From a checkpoint of a small mixture-of-experts model trained on Wikipedia: 6 picks a token, a softmax router.
Below are experts of layer 11 (counted from 0) of a mixture-of-experts language model. Rows are named router (the router's row for the expert), up (a neuron's input weights, with its number), down (a neuron's output weights, with its number) and show model dimensions 0-191. Each number is 128 + 32 x the weight over its row's rms, rounded and kept within 0 to 255. Numbers have three digits each.
After each expert's rows: a language model's description of what the expert responds to; "mostly gets" lists some tokens that are sent to it at least half of the time. This comes from a sample of Wikipedia text that the model never trained on.

# expert 46
router:141073118105082118158087153152101078085090094125159183147125088095129121118124137127097128119188155071078116135191141149119104169095142107129092117152108078113170208152129174081158154091127103112096080101154120137192159093175139144153146089101094130087107123125108138124142097128135168066135064170118119141202123089133117146098113185128075232149140099165121119123128131136136111167079084090139113096104120111115120173138179129119191145130172107107131137084127068112146118105111153097178183124159091083102182120185097088132124061115133133087159077120088128120111142097146076164
up2:142126087161149117132147188112093100151063167109146171125131158099131175114086103129111124146146096133102167132148113167210143134149082107136144162152151166101151153134127134121114156143076124137149135114093155165130102093136047147143059142150152122137094151105142120149145169108170090123110094084165113152113098100112137129027089095137068144114098137133136174176067072139107149171163101107116124137145146130149094062195142101075163124111164150095085113084100160121183203131143145097143157101071051114153113079150144109139169059112130116082156096134122044117099135087084089122
down2:102095132118171101130106171123111150116103137093090130113165118131124123166153176097218110120107175129176147155103080176176138158138106154111129091133125133132126116037067067177122135082120136156127078093111088142103103192136071163165165088186134056120137158139081107144177082123126155114106151199100154122092184120106172134121142104116129095151167104091145130119063132136158139098112142241134146116179128083090099127112106130140119091165149108109138104131090136125163179144137123147183131137091169152130138160130065139128120163127167098149156112094147102117052175151128064085
What it handles: Closing punctuation before a line break: final periods, closing parentheses, row-ending pipes and the == marks closing section headings.
mostly gets: "|", ")", "=", ";", ".", ")."

# expert 2
router:154103159144099073147091156188108078059082106103166138174132138100103168145147176137074091149137152085086060169126152183107099150140131128105059104149177100101156168169135175105147132117073133139065147115115181135182177091186166142112125124096115160076100147077113173115140084167116144099115094160114125142145146082109090078099154123115115165138180067162126140110146173099078085186088138103124146112069092140074108151144156091140139179156139056111125111084163106175147118103107124126145152138155123073142135074138079119103106079137110088095191120118112137135115147126111103131
up0:104146073141102148144126113123168094159185112142120093084095103147105202096207153082131126110127130164122134067116120106133165079115121140122110114128117140135144165124140095082091130160118117121154155086166133160127119098112058124122093151149129136069129161118115131145114079049120142116142094097214118100136116114191135105143140063088105187113135125184124133156147151115110144099089099141096134128089150067106151154173166201117149102120170182089064164179156169112163119110146150138129171132138069105100096133081127097071104175040093051093096169142132152123129065127095147134
down0:121105124113172134131178137117203110134082053156139101118143118084102146108129102145084189127126119186119138142092148090119105073137127178123155161158074107146101087161124174109161093100092118158110112117151101110168112154104119076131113050102161086154064108096113108131161120163093108059120065114171113103148090114113139143084168093134126134128114119140040116158198106154083093141130110154133154126102140095155133112155151109151088102122090090180176075131111120212107096118146068135133135136047183123145185144144080096154146110111125126133105207123111113157194092133137098088
What it handles: Numbers, mostly the final number of a date, score or value, in tables and stat lines, such as round of 16, December 9, 7–20.
mostly gets: "½ ", "Yes ", "Yes", "Primary ", "You ", "destroyed "

# expert 48
router:155066161103124070129090169172129099103145112106141131118116112118100137129149133160083041097106087132098078181136155161104113170106208074127104100169133159124146127198111138139150173125143086079098147127086170076141125101138114182141097147082102194100072112112117135092162154157111179139146119132132085119120087065124097135128146160096098136167111073188121149093145169121127086116112079141121165102024132188077129143120142146138140147129166103072184126075105069156162104129099106067130139135121126081122143118171144104105122067124128113091106101131143068138100111095076110129
up0:114099137155118093079080118130125053121132113065171144138068123131122092121155119168144090151139078116111146096101148137122182145115079172115127125098133105124109131084108096195174155118104078100141118108074122143084101101080190084129140192107130140089137158137137131164162098186104145099142140095187071085168144126170101147072125157172127134086170065195140169149094125145123148119155119122179104124156122202144162111108121137143144135156112135075111147102085125188153190138126039093121116150118067090119123151146184172139093200128125130134118104083131108120186127129115064080
down0:096103165159165121076169100111146192167105153154132116139141166135140150152110124110099109143109150116140111070074088182122125110110083146113156176093151101114062154088157117092130155138109168134129142070078071106110113145144142144172083137125170120144141141099086112132145099101150099106169117113220109163143169153166141099130155191148140104059159124166136200133066166148121145129109123062127194119133108183066147090084120100125147132077108105154179155108134084132096169143084201118110115117165128088171154073093174082133042155136163118145114112080114114159137149094099116094
What it handles: First tokens after titles, headings and line breaks, like The or party words (Labor, Republican, National), plus colons in infobox fields.
mostly gets: "= ", "Labor ", "Republican ", "The ", "Independent ", "National "

# expert 0
router:140104155147100088174110134126095111140155122113086185153115138123147150145148132099112096090159133144093125173078152138146065128146125104149066117186133080135114187133108170135116168123135086141082107103101157127198153099169137125152050099114084194142118140109055141101136102163151168115193125142085124116132123094111082113098155201126124116157171116142162130076052129101065113152118082179133129115099117134044119132155117106133171166174180074114163099119225119165181074089141111096151160144188095096109172087119087127111106113167100076124111123133147138165106123116127126150
up2:127134176134146125159102104076117124104120152082120124143131174130094146126125113099133099095100179113142134179129053061117222098117130125127151138136145118195104134088121151100167032084140114146121177083129217070084078068122152136158102114091115115111140159065100127091136151127166171120119119109134106181127108142152101114097092149114111106107159143160123145098131170082096092144136125122210126080080126198181136119074081144147068097143154091112137157124152134185138140143202174136143133074171176152168110134123176128101090086129151168099121151113118149125070126148141139098
down2:131151089161106142180150111132138102139124124134176121078097076118100154130128094096189149070176108127065174119113123117108105187076097121109166173085109147057137126178155101108186149145142137111177109082104130151149122156108101103093113151153097176123130121072139088155130036129085109110133121181121082163175118134174150099112138116110131171156092190068083173104119155139217175128076161116115146110159131155145115139175103133128179093120166131097127138148129128110154152194177144154169125154128061137132101099164113138165074157125096135164172145096110139080083144155179077097
What it handles: Copulas and auxiliaries (was, is, were, would, been) in biographical narrative, plus table cell pipes in stats tables and ISBN pieces.
mostly gets: "died ", "was ", "ISBN ", "due ", "soon ", "would "

# expert 30
router:176081138089127079137039153123121076125128143109174140175077120095082140166210143162090125099201091120114113140170117140128087151157166182137135121152178125125179145115153140115169174113109094141130099073079153114131176129162147161143099108112091183130103156080127123089148169190119107091110065176124080153115110101138129100075149144105129163159163093161176164091079136093070098129043094125117153116124129164028115177117121122108159184197152111086150126125156137150145114136133116107163123128129106133139185125145139108093099128150127114131150089160089131132126078100077097125
up1:145211106108137114139098106071158126196202140142152111106089106064106120148137154141149157152105126150157126152141168158113142118165148087127167113116144084174093118140130172140162128149111150170139164150041130028130079149168123186135113122075107137172145131151097108169119169133137137121172107087156133159075157116071145133181145120101085138160091123158155177118140089147152176126135138092173120171122140114138106085127172169153135089200162134080164157104198112100132138113134186141106128133118070155128149156169175132092154136058138136133161087156160093096093152097058176113
down1:081144099167178183111074159124152034123123119170095105111117112194186111180085118081157133133163090163156147121135120114173123087116133131104156174136146110183092160107108167156118120142162107093131118111084126140114179140085144151128122114208120163142098144157063150135152140124167108150148124090084147138117062156121154124129104169136117164122054107183166145178113166108088172091137199092165112089155127155158189123129116106056133097152118154105149151077074119110123131119109104104090130123124145135159128149188107094095166118204091131177132107059192111082142139139148145148
What it handles: Past-tense action verbs right after a subject in career, sports and review prose, like began, took, joined, scored, said.
mostly gets: "began ", "took ", "During ", "started ", "joined ", "worked "

# expert 38
router:118052154084104086170073139176113144106102114105158164154131122107098122159120186174078100093174109095103137151117178181139086118152195153127082129133126111087181149164109195124196157119105081124141113081106185091148146123147180122109126149145096143041134128112126118087170118165128187105167102149077110114167093132119115061113177116079121102182129049120144140105053131056056095131137107106112143106114126172117077153191146087156143164129140084119147120115171112154138075137102131124156127179116113089150132113146103103078164131116123119085127138138123111077140092127115112150
up3:127104144218085158134119085125098087137133182117159073182173132126158090081180138142098178087115165122136082138087093181137079071155100158118120143146123122127145110105081161148110093165131120086090143121147119118150091129084196166148126130138114089142116086163112152211122175116083153120117116137177105122153149112155123126178167124117140159074173108128154127170072078101093148134096131147159139151149177139111126086145152075137196065091109166099107071130138142077051121159108119129141169152092098090124222148123104087099179152124147118129133143120133161127092157128130137048
down3:124129128132170158116125118105084091081131122092112163082110101161140203088155160152082130114062175115087167138126124203114091093151087185152130089134162148153085085115184110165116165109108121141159166114104096090096154129217149180088119114113151154118155149142170149157083154138190134128135101095146119221105134125106106159080104181160159096139079131118189115123107186134151177091142123153097194169152110115084116103155116142130100144107148140123121118204180141161113174133176122160156112161134082170146102119150136107106101104134111120109051137117141138122106140125057095059
What it handles: Kinship and role nouns after his, her or their, such as brother, grandson, leader, plus of and her in narrative biography.
mostly gets: "her ", "brother ", "father ", "his ", "wife ", "near "

# expert 52
router:138101164111117123170070166183121104131074118124152141154090055110111136131137179161109100142146093113048064135144116139097073155121172123048100123185157111096142132151114194091134127127108135100078103113066143061182170087120121147111097113081118180071088107066099139135146060159158139133119112186149104107124133096102111090121164130141104133139119101147146136106152155104099073108137129173101119104087128132132142154135124087174186153112143080118210112104120124123142063082127102125174159170176109105141154086102085130108109074096070095089122123138069101120127142104121068158
up2:133150106120101208071099082154175104142142141156157102170159067164137106116159150180133108087117107091133136130143118137125096143124114133074097114158137139087089166147128094160081146121063153139157140113088131115121124201135075125147105132028125134096114125108116105090184133115101136153157112155092132180116099162121131146126120150140060136120103134070116069154154139124084136120121187105112052099126171079140113178067174155122162074141120165146157097137114086102180101074126091145111126110091126082075146087098094124078081123146101104086140088072166129197196177151136104148
down2:142145088069158163154139130087097123120162135148139129156130069080128101130119130139174097088157181145184189113144088113123077115090096136040078103162120106100102158138083100129136133163142106164113155116145115141105110069206105197171119091132069070153138175118142144099144163160153193185091114119153153093117151126132106201100103128108184167152137121120086109154123143097138128094092133128123130108130123149132103175154057139123094137161131154128074122161176122132191135163132162087122107142041111155044114124144150128150081141081169123101119143117177143177111146140204112156
What it handles: Closing parentheses, quotes and commas after a name or item inside a sentence, often before and, as in lists of bracketed glosses.
mostly gets: ") ", "\" ", "), ", "\") ", "\", ", "%) "

# expert 21
router:151097132072103085126101168150081147123100045114123164146128134146067162115154166180124039091156102112116029114161139144066107151139128125128118098150117121141152126166084151114144122123082129085130118087129130107185124069141158143115147144097134160068090144081090117114161133157132142120133157130152129163113093109109082116086114145091088120173176069145147175077085155085122105116081093149126122125107112164099094144150187139137220155177157077118188125105125108157145113114108157080161178145167129072133149076116111113109117111127102081093157088158099086133072153067100111163
up5:156094181111084145110098158073112148145157088072112098134128188106124116119114168121114078164101145141086065074079108111101125122101140148117136138144120149101072100189104140164109110149151156120147117098121089104113117122112087128143100105105150114109090088128143149163170089168115157105144074094106189175104078088138109126067150122118078188155084153096111107159089124094118175157079110112102104108157159100158125155126114153076157134209073171147188150190219127087171089087149108161147095091129092173135153123137157141120102193106104175213144110144141158141109108083111132113
down5:165117123107217096094112048112102102145157132144107152134225113138161167112182176108150130150103103093068058108115075065084126126156159132182111096108152103125123112096139124150101091085075148099146123114121080110057081084152086092123145131110106138067150112157059114112114125163138121120148090106195123134131132085151110145186083103142074111161159086126091113126137123128125157178154168129090110133088152119100101104110205094122154117147127112137155115094091110184112145169111130155103112127114119126083128127082176177139098137058069124163081123100121147099136124178069114105
What it handles: Middle words of multiword names of parties, leagues and institutions, such as Republican National Convention, Ukrainian Premier League, Democratic Socialist Party.
mostly gets: "National ", "School ", "International ", "Army ", "national ", "European "

# expert 25
router:124083158085098088160092134192042101088118114105129121198132107102149181169168194103123119129160117109082099134179133136129067150104185125140121099158146095120165146120089132138157141143096058095099091113107118087135205119152114181133095095121104161104129155142062165101146126179111108095099092132090111131152125093105124122131165155136124142195147084140154136101098135093116119129115113146133101118069121144055082182137098081161128197142121086141129079135127099131185082145103151082150157164183113125103125091168063124070081109137061089099131100160123117112134116130073123182
up3:096114128058115126130092143113090133160071192096140122187111146168116147145132203085120159163092136093095048146106098170158138126137106061170133103074117153162166140101107118112169069142124089137104116115173145152183117134157140172142126170189124059118160102156038098129133158135173048090154156105112103102177134149175142190163193144089202120149145129114152166160158081094141110107156146134146125117152102111114094173122139141126080158123165117121119079113075150130138086114175144128122130108178090168096115116176101086105115140136127094129104130114123090130116194085115143092
down3:131145120131168166165086193133118112100217112107134190136117085093131127109098162149118144214062120104150183138124102101107079148125131116162127142145112111112159137136092157153152116091164095167157142121173123128116135134172137123110138094109121082129125117129174155102136150126122150186138107112093130102113079115134111125138058062128175111196145174097188110173115124105182123123173084128158109056155153141173088150164158150133185129173117086162101202136111116083143092130169097139142111126116180113092028153171105164128140183135115047137117108165165161137137075071133108132
What it handles: Auxiliary and main verbs right after a sentence subject, mostly was, is, were, been, became, often in passive clauses.
mostly gets: "been ", "was ", "became ", "being ", "has ", "including "

# expert 27
router:108079131116106096136128117117120114080147142122131153150108109129143164115180186109115116148162081128123048160111114137079100121117131179117078119187129090102128132133147132103168190128120138142072124129134120117139143095206160138125071131097067169076115117096063175141176139208101145124116111148107065114109082135083116133101207183087095131173165123149153127105061151126054128135134122147129130127137125097068081143163151090114145102147160114077138097092174161177182059115106080106141144170134080088122209079200084113128116100147152111126139101122136132147131156082118121153
up2:114106177122103121097146174129057100127102150163174142086082132124141060090129123161131109179087143136182114155148186155121080163168126160107108149183133163155161060137107169119098162085132125150135135089177153129130107126131101131126145172147135124155114160147145148167176089154074147108107157137086121099085062150138190086085144120214147097160178146068114090135104160074130130159147090106195107093156135125130166096097144124067140118113104153116129132145053099115152106103123125126135157103153100104087070145149172135169142157152129125108157113064166205139168064070138083136
down2:155108116190111127113115065144117122099129140114180114120120096166126083131101058074138209126120116130164067138131142128093140090176114105103074089121085132139109142129132141096127156060096206184133124155112117133083110116121121098074124127128095050153123161128064107133118131078140152096096080108093100138133137127170151128140158109194120145159134120127147091126138083077188167185155102146123165125133150078079086180135143112182107160081114085145110092115135188128107167073122065151087089118162093092126079065141121121130107111106156131164109094078143063080096110183158124146
What it handles: Past participles and event verbs after was or is, such as released, held, located, played, elected, plus empty table cells.
mostly gets: "located ", "died ", "played ", "served ", "worked ", "performed "

# expert 19
router:144117158143133125154079112135117112094126138070127186199099101110092135171118145133064141125168125112082113192186189155103088173085178152144130079146177120118154167147121176109181131131145107112087138146119180118167155100178129150137074112121131194137117172113116144067158146128086138124088128183085112161123112099127117114135135118118047134130179070187176157110096158056115103147125119137082194125109102145093111153123131091163108142145137110148152121069133153165144031106128117095169155131183122134082131136142141111099087093134109145059150086147100122063127084080095113148
up0:094133116106147123120116175100124151175101181084100110108109092127084060121126189117112179081088161123081106097081141145151135057162055118154138094191039135153135175120091110103097092168154086145138118160092114034096105092123192162152079191166169150151173153095174149059165137077133114194153164166163081170139111081107112165119135100133119153140135119111156093099154126171110113152138129148160130119138097135186183146142073148143114092082100126134146118113106121167147151156161149117132107083150132168082158145135092082154108114118137100111121168124130087076127156139125129143
down0:111199193124111097128140132091133133180119159106118096150157143064140114081123146104106099084100110118175134068075078154126111086089160201131165135057155139145125092150135119107131136147166134088080134079152122134102150069113128180131092178128153174170159162096159135166145082117172157121137139168122093177150176142099129139170100166139168156135152097088142167158149136143136138075168076123164086138155141116135113158115129084204140119040150077217164093151102066141166137171184140107126117125066099100136131168128133165181113159157125110147121138150066128113108153147110124110
What it handles: Conjunctions and range links joining list items or clauses, such as and, or, but, while, and the dash or to in ranges.
mostly gets: "and ", "but ", "until ", "or ", "And ", "including "

# expert 8
router:123089157089097120154102143155094136126090074105171150141085146139094185130137177163073110084161111116117032141163157169113127164140117101129124089136131110103160166142088156130143145144090114104132115121125129087182127108131145149062118170119102167071104137092076153074143126169122152108109139162164131183145085119093082044086174131054104141126154052188162127055120173102092080145115115140117159139121089121100092137151164104153174130125176057118146133093115115163152096090081110081151114155151110101141164084148102117139134085118094125124160102172067123121061139101101117181
up5:118144119151143010112089113117118133180081141111091100156153145161102175093099159191112159150135146126127077091194130114157153157116075092127116088107081127133108182182130071159136131097106170090129107170092147171146119159136121111097160164148162144163167149201160138086104078130180135128099093138106124151153067086106137158151095113173078164136081135124135157128107124181164134106114094136189087141128085194148082148144144102114077135170157183100109104183108084142164170111102157049092164119113141110100102146126158144112099156062106122145138134119134147150112105172105091176
down5:113122124094137213161086102112135094142156160204193119125147133167162148118162104114154144102168110165147179093083109089165137118136055168096124130120121156107124090133155124067119144092167172173106129141138094165133181135154147087158153139128158169142053130128103136139084132149181155069111090116131189143109185142125153184141134139094183127170095129192066166086120087131124138150123143163133141175089168080108109060093096078153162156139157133094120132088131129141137095172159100090161128165149118094151166172125111128061129173131124083167138090131111136123125163068149189069
What it handles: Nouns and adjectives naming a field or subject area, often after in, of or for, such as health, economic, religious, portrait painting, Library.
mostly gets: "Health ", "economic ", "Science ", "health ", "Education ", "social "

# expert 18
router:142098184105107129124065124137111079111142081113128179122108069114117154160140190166081089152152102117112123143102159128095054180140165167124129099165188095074141121134115183134176147146104114082095120124143137098124177085188122176124081119104132170116107120133149158088165086173121188145104099176099064117145098025101108113130159134113119178178124090195184142122142151090122101165106099156137151131088101189107139180131136133136121153139133083105172108136139081147127094110119092082176121135172147132105114095188112122062093081165129136066144121129069096126115097093117131127
up0:181125144147112179097164153143121158076158073065078117131141123099106157095091115124144101122127193127087137106111124125145205188072121139137108096157149129155087137172146108115095194088084142208124143164104115113070116122113128143102097146143173090136136138178086146113117141124078173188117138118174170140145141145177114126121057124103102066111106134061129210084199103118149102163114116132107120085158141166108171144080130133096170208080111190127132122163140135060089115143117120186139112173138174082128124138103085140112170132112101101128109173109105109122179125112122104141
down0:183090099149111098152117106064158157153118137140165082124119135090148164143108086102105102188118115104170194100199072144074117120168159061086107130163164116160140194096094098163141109108111157115159118071111134106063113103148092157162060111125096151092136127134186114164091112176122110199139183088128102137112120079108137139126126129113129152151063123177168154086129129139129165110144099104130095191078166117122150101167176113202145125112085149134149135138129070138171134150065117110119121046130180148154159122148187115129139161142054148093133152144102160169122129149151112109
What it handles: Commas, periods, semicolons and conjunctions (but, though, which, while, and) that end one clause and start the next.
mostly gets: "but ", "though ", "Although ", "although ", "\". ", "which "

# expert 26
router:155072174111134076139128179176127114108154157101139142159121153081079125145132156155082114104208114099114124131104163123068079139084138139134130085144134047092152142140083148108193159155113107114080096131100152119159131112138126188101106169114103156090088124062131150089178082154090144092142145152080126110205090123123063087121136154123111124148182084148155173125065126107110100149100097163088132105076151164081064140128138050133140114120143079138175077141138110144178131133077143077153178157195148089106137056111085102112135136130118108083127122153111108121112094115099103148
up1:098125143098142098140166159182050132072178131132166106152146125170054089143123086116089150134085094134150165096126184139151150150102085171141111104143155117108112130106143171077110166116136126176148101141136129181105150179133145175158169133174150143104072092119156118152137113161166097099158134088155119070159126130190127149055116205179139166112097126128117167140126154110187148130156140120104147098123079063062173129144134143038105137171160099190135052085130178104123096146089155134172081133124160125107119113185144098136168102123190120116161122161111131150112106079134157126
down1:141161137105107181158144149090109130087184110138093097160150152110143119141105149103121148113153074142088137103128102083139206145151187137114096153165137167134157083134154091109160139070170095121083154146133132133103160131125121191161129190124082123152099179127118072200140114092132128137078111099119161197061142193116112124136096146156169166121116130176100084193040101133123138104146122128175090124100116096188198138130202144138108145096106146158112126094117136119129094119150146179153108059063171086109106156132096130102141086078170109174154136069146111118130074123142092147
What it handles: Articles and quantifiers in biographical or genealogical prose, such as the in daughter of the 3rd Marquess, former, several, one of.
mostly gets: "former ", "several ", "largest ", "another ", "each ", "various "

# expert 11
router:130147165105081129127081171113092139121095109060163106125110088091120140122132172163077127112165137137107124124116198110107081158083147149126083087165165103096120141111064184080166169093142121144053119126130165105160174076175149139081110129121061177067115135139059124135152079138137138119080150128084122110166113124100067080075160159119094135153113127201146176104119158113105108146093128198099128094103143113124104131147225092171129128153151097139178103112104144186138121127120088126169174158186146102087116123119119086114100131148120143064113135162099056122111139114141105103
up2:109144172185118148176149129129140114121139099066103154131151062122148050097149174123178152184133116132114122193110123121144157173111107118137109142095083090112144133118058145095202172107177128109106125093109090151132098077136163078101159161135138154118085095137178145154136122105137159141142084148133107099189076155140122152169121108124165139110107140128052108109162127147104142129085114154105143100093157119187130119069116104102088088161133127156166148145176069081143090148166142208129165190145008139109162083070094150107123095128136138178122105121146125144093147138077158132
down2:161131126095105088148112085061150157124141160143142127195163133131141125194132123157129151128182114091132101149120095089160155085210072103133137105171038129092191056148087149173157102097156129199143121153101160103122139169112110100106124132105116169097112130141115094159113148059149126105107140101080166089109135148093063171115086164127135092174057132133162110153106115130149141147139155054201117114106130093184182082134085143114123184182141130121089158068190132123116133154132095127124116106146106160113147159099138154137156124087137093154156110092101174171101155142083109110
What it handles: Commas, units and nouns right after numbers or places, such as 1,300 flights, 1210 kHz, century, million, United States.
mostly gets: "century ", "million ", "000 ", "years ", "year ", "th "

# expert 20
router:167123128091134081163130149145121138138144122140158133105104128061096122125140171150075165110206100121145112163133117208086083165112177140149067088160179088053134159159064135114180152145072093099102160099094154052127180117149115120088107156141065193071135132090128148129160067139081183125154074150084062139149112133120099107077164132085107119117125061152123138132119152073079109137127066153122173126117073180104104132127111084153120141105154112117131126107160118142174100136096129151154108189211125084106144105119093115102153119159139096118143117155142114111109104123127106158
up11:102096153104144084100129178122127198148094158105069176044133130161156122127140139136156056163151127119096156128102116124163124152136130142110111120132174172140176067134203171108135109169089120122138116113147150118101139130141137076124176131136156090123127132119147108099130087185064139117096084094119152092169077107163150140134075132158101112144159060080150174158188181122078137158111066067120125113157133126107160153148156119122056226162124122117156091154121150155163169183121171109116100119198120121106115135114110086156157127083086122125092152083119198080126104152172141156
down11:079148131188209058108111138121104158078135120124107123104134156176211176132055134132156100116114149075093139151117134146147213057098061138154096106102138123093109043150155134123075160169144102152068111093148092178138154152077162159109097138134133121147072114120121116177101153139062166137142158142138108082135113156180118075181080099169125083139147138086136139172132110164158078126095125118109110123153089157112111104111093113117134137111137109155082127123118126117128150152123140151120123086140180113107143140092128189164156126142152145140159077106081102113090182098057113188
What it handles: Determiners and modifiers opening a noun phrase, such as the, its, their, other, previous, main, and especially at in at least.
mostly gets: "previous ", "their ", "its ", "other ", "various ", "large "

# expert 39
router:166120149116054141218105161130041118102086095098152152115107036094117150098133131127106114128152138101132130129159117138111137132137158139151095062145178103084135158143140123112136143111089105152126057115149157123123171105164163162061079114095130138107125150147110191131121121179093110086126137182066124108185132105072151155135139200131114189147115133154184126126132135095137125137128121131135115102106115133080085135108179155113139173135149092094165117104137116138119136035093150090229164123132153088102123119116106094128100065138110140100136072150132055090076125091113105183
up2:151120042188110096097133111066166048069161106104113144159091150133117159131092109142126213040085076121164123111171129131090136061068103124147205075114162124094177131139095080104123139133095187054074147167137149104112117154178152143135169110117137107158138143126197129110159105097134128133122137165091062185116112139126113092154109146131127087142102123122148129101143104138189130116091116160148119177103109148139114141150151106131073094152104155123156105151137125116126065104147135118134107105124159149076153109151102164100068176143101100107152097152124188112061138135166169135
down2:081180135115086135145088145107130135106148109152148158091128160152176157132157150130131108112144123160088167097155121148124110125106133138115098124116110099164117113110139109073049081119163177085139041157078178136127140089135107160083117092164160162149143109114159133075086105192162160082150119161159033161135137120088131128144167102056094108186103149112153140108121113129183140094160105097128122130057127164129091126151204169155119160129200088119164120150140152074158107088170130051142105133098071099116103120092112160112110092128118141155121134129090180135182155120205186140
What it handles: Line breaks, brackets and markup in tables, coordinates and chemical identifiers, such as table separator rows, ^{, InChI parentheses, heading ==.
mostly gets: "^{", "|---|---|---|---|---|", "{", "|---|---|---|---|", "|---|---|---|---|---|---|", "}"

# expert 15
router:103157140099103130192118114120086125055110121099140115166086057122112149155131144120088132141137113102138104115138126115088093139152176110147056085157115104093137154122148137114146136140089093113108059126109211117125168097177130156121098095093130158146093119142086167097116107177082132106130107210091109084141105079117139117136132176090096169164159102163160197140064126105090053140118117140071082116134149102072103121141205101096108141119132104094153127103104140145180104061149140069213149131148105117136123106192130109083064112132121143108136096161098077099109153079111138174
up2:140152132151086105213093118108172163097171142061126097118128139152153103119146092118217140151122177072174102182146102141079129112156131164142118168150114073124093173124138148098151088100143123059168115112098164171183073138088158139141150153144184135142136115107130141161104190165143159149117124190160107110119089133154137148133131119087130110154113094096174126188139099153135099188082150122094115114163109100133147191067118096149117174113156105125118106098183165086122116150092111107199091071195112142131160099137171136035149138137159154101148145094163133148112067134124086147
down2:073182101092187134092132101141118131137119141132061115134140175131162077194130125121172143092128120135133230122148107130185134145156089101113132174166137106120135133099094119107181105138115081144144178155122081135093144133131110159144181102164065077053136155166065152157063112080092054114135108116126100130144165144133135084130157131091056138147202170103130179162177127085136092120142162109127134104118176070108136117100098166087166149174110094137091119101106160138150154107145130175141161127114147105163097095100104114171136149150113124078165064083128107122079102093104173140
What it handles: Opening parentheses, pipes and colons in infoboxes, tables and taxonomy boxes, such as Position(s), Decision (split), sq mi (0.03 km).
mostly gets: "(", "^{", "Coordinates", "Country", "Phylum", "Animalia"

# expert 57
router:169074113087118130143090138139055061113122125130152122174084110086121139167207191151121087079175097124099088157161116150123069147147179180136148112154175110092152119139145175116142164138094102120164081132104122081151148100192148170142105100132097172100096151104095123055127150175101106090128083154143080158109115102095109110059145139098155149129115091146182163106114138119100141137105069168131135123109117159045114170122101088129142198194116083108152136113174096164127120122130120059169141160134085147133160131157132133117084100134077129129176084172067130105132106110104084142
up8:185132157139142097084088133134126062139172190155078123114085123057129115153149147111158154145155144127113127123115116116091095109162164100148124082128209152106152104111161134107109080170093130132121120155197116078135084109134105173159126092072058087077152122146137124120091184130162102093160034105146102096165144126211158124093145103103173116127125141139103119162203134118129139176141146129120085107122108047152062138134099152132115126153130069136170146055128124065104124103131133119138162127141120180151112111167130115060168140156100145062123122147111167101181095087126165115
down8:099148128090122162096139156099138167117098137137126146164106156139144078173156148140101127127129142108128146159185092138130127122141109143114176060117131160138068129076154105125102061194104114077163127059140086127213076180160101104081108161091114123136165162121116134151081144094116169149128132114094119122141134197134164063193149099078125072093120089128144106139106128113093112093079178179141150081198073064093125157095136126069131118117140049123096133139108123122152095112143091127139058146095177073160105130158115138140094064126180077156105139106145123098095139117169164115
What it handles: Finite and auxiliary verbs right after a subject noun phrase in prose, such as has, had, could, made, led, make up.
mostly gets: "have ", "has ", "had ", "could ", "began ", "make "

# expert 9
router:114092119148135115173105174198112093121136084120207166150112126125118159136127155119098079108143098095077090134143151155140134141148130123096124128157147120106177175166096160074142142128101093142059135055117200121139142080186135151123101171082137193082128119075090166098175133169103183059148139134100114142110118087142133107118123141051095141126151091142102149094140162105114085161127109114108159115053115186073104155135136096150178173118133073112112099063176062167185131120101134117170154124162126105125135054110104117122109116127100116063158124158103085143083120093093114151
up2:101139054136176110147126150143088112155177123147140060127099070168126054121180072132153130086152075172126118132094134140180155105125103076132093139155171160083134169162153129178139125122138125148131162074148133186113158130179184167175093188054078160114108140118082112125138121131066120083108140117118128136078147130109109211157139099082162080104137138153083081115081133134117120090111061191147136112125102140101142144070140143139128135170138129173064140071132088125159140120182128082183159081105098124119128136119081131103114132175126123135148120132113166157151155058122126081
down2:129148125150073122138145163091164131169131106180167182125087082172147155058125180120212107061103119156154118125162143103145169060139172067135113148104097126143126129096098119112163138091163096090137143092144147172123073092163127155145131181168119144072117170111114060153106141141115139072204128151094140106131119138098183170135075096097096069129162108073102103153195136141201125162153108165137147114068126088200110098083105134136098129152138122149124118156056127096151177125135169132111115152128163113106139134125125183148093146128150133147117184150099082185145139171145119133
What it handles: Middle or later pieces of titles and proper names, such as Turt-les, Wizard-ry, Mk in aircraft names, and War or Association.
mostly gets: "War ", "Association", "Institute ", "Congress ", "ign ", "Part "

# expert 51
router:134132116135124095175082152134106093132097124086121157145105098102052113112169154124071144119136114089085127145171144125069145154085186125106097114108171125134165165155114145113166164132149097104098125128122178115196142115193102148142091114051123181088100170080162124086140145159075150133118112160107133191156104112102111075125130144112069143161165097159140152103102183046083083163111102136088114097102132134118075145131213073082146089142119159135166123079114135136110093128100139130207210139175130128107158083132124147107080108114100150063136103141162120136112113062135094126
up1:164112148141144120177129086173164133060126159128085165086120152064177097114143144179151157124169139150136123150108152100114147116088124083032115130079117158171157130126147144070070148137145120149129151152113123100170140088164146182122093132120135129157157131171098187169119096113069155189089148128106196178149103128145185083178195189056146134116084116176124171150087133117102135171121153155119114124100156130126149117057137151109110158150108120163113133180152129104164083084142136194171166171125109097136142061103132132189154144192113106169122135126147165108152099102093124146
down1:114069138135118168136097105147106188142085112175128169120135104124146183131116159087123169173169203097112153125141111113100170128129103099167141166135130043107110083186141129080120127101165136191139055140140091153175136145191125125086130053053121123102149096143136188098142106160121164093128141097164171123122145102117183090138105079141152088121111119110149126083114133111160133115146133157103107168092071139160152121145123090105141140173135145073080133127083200108119057129118091164142146138087099152145168105171100085084081174117155139165092074084110101101077125152147182156
What it handles: Connectors between paired items in tables and lists, such as and, slash, &, ×, en dashes, and quotes opening nicknames like "Mitzi".
mostly gets: "& ", "/", "/ ", "× ", "&", "→ "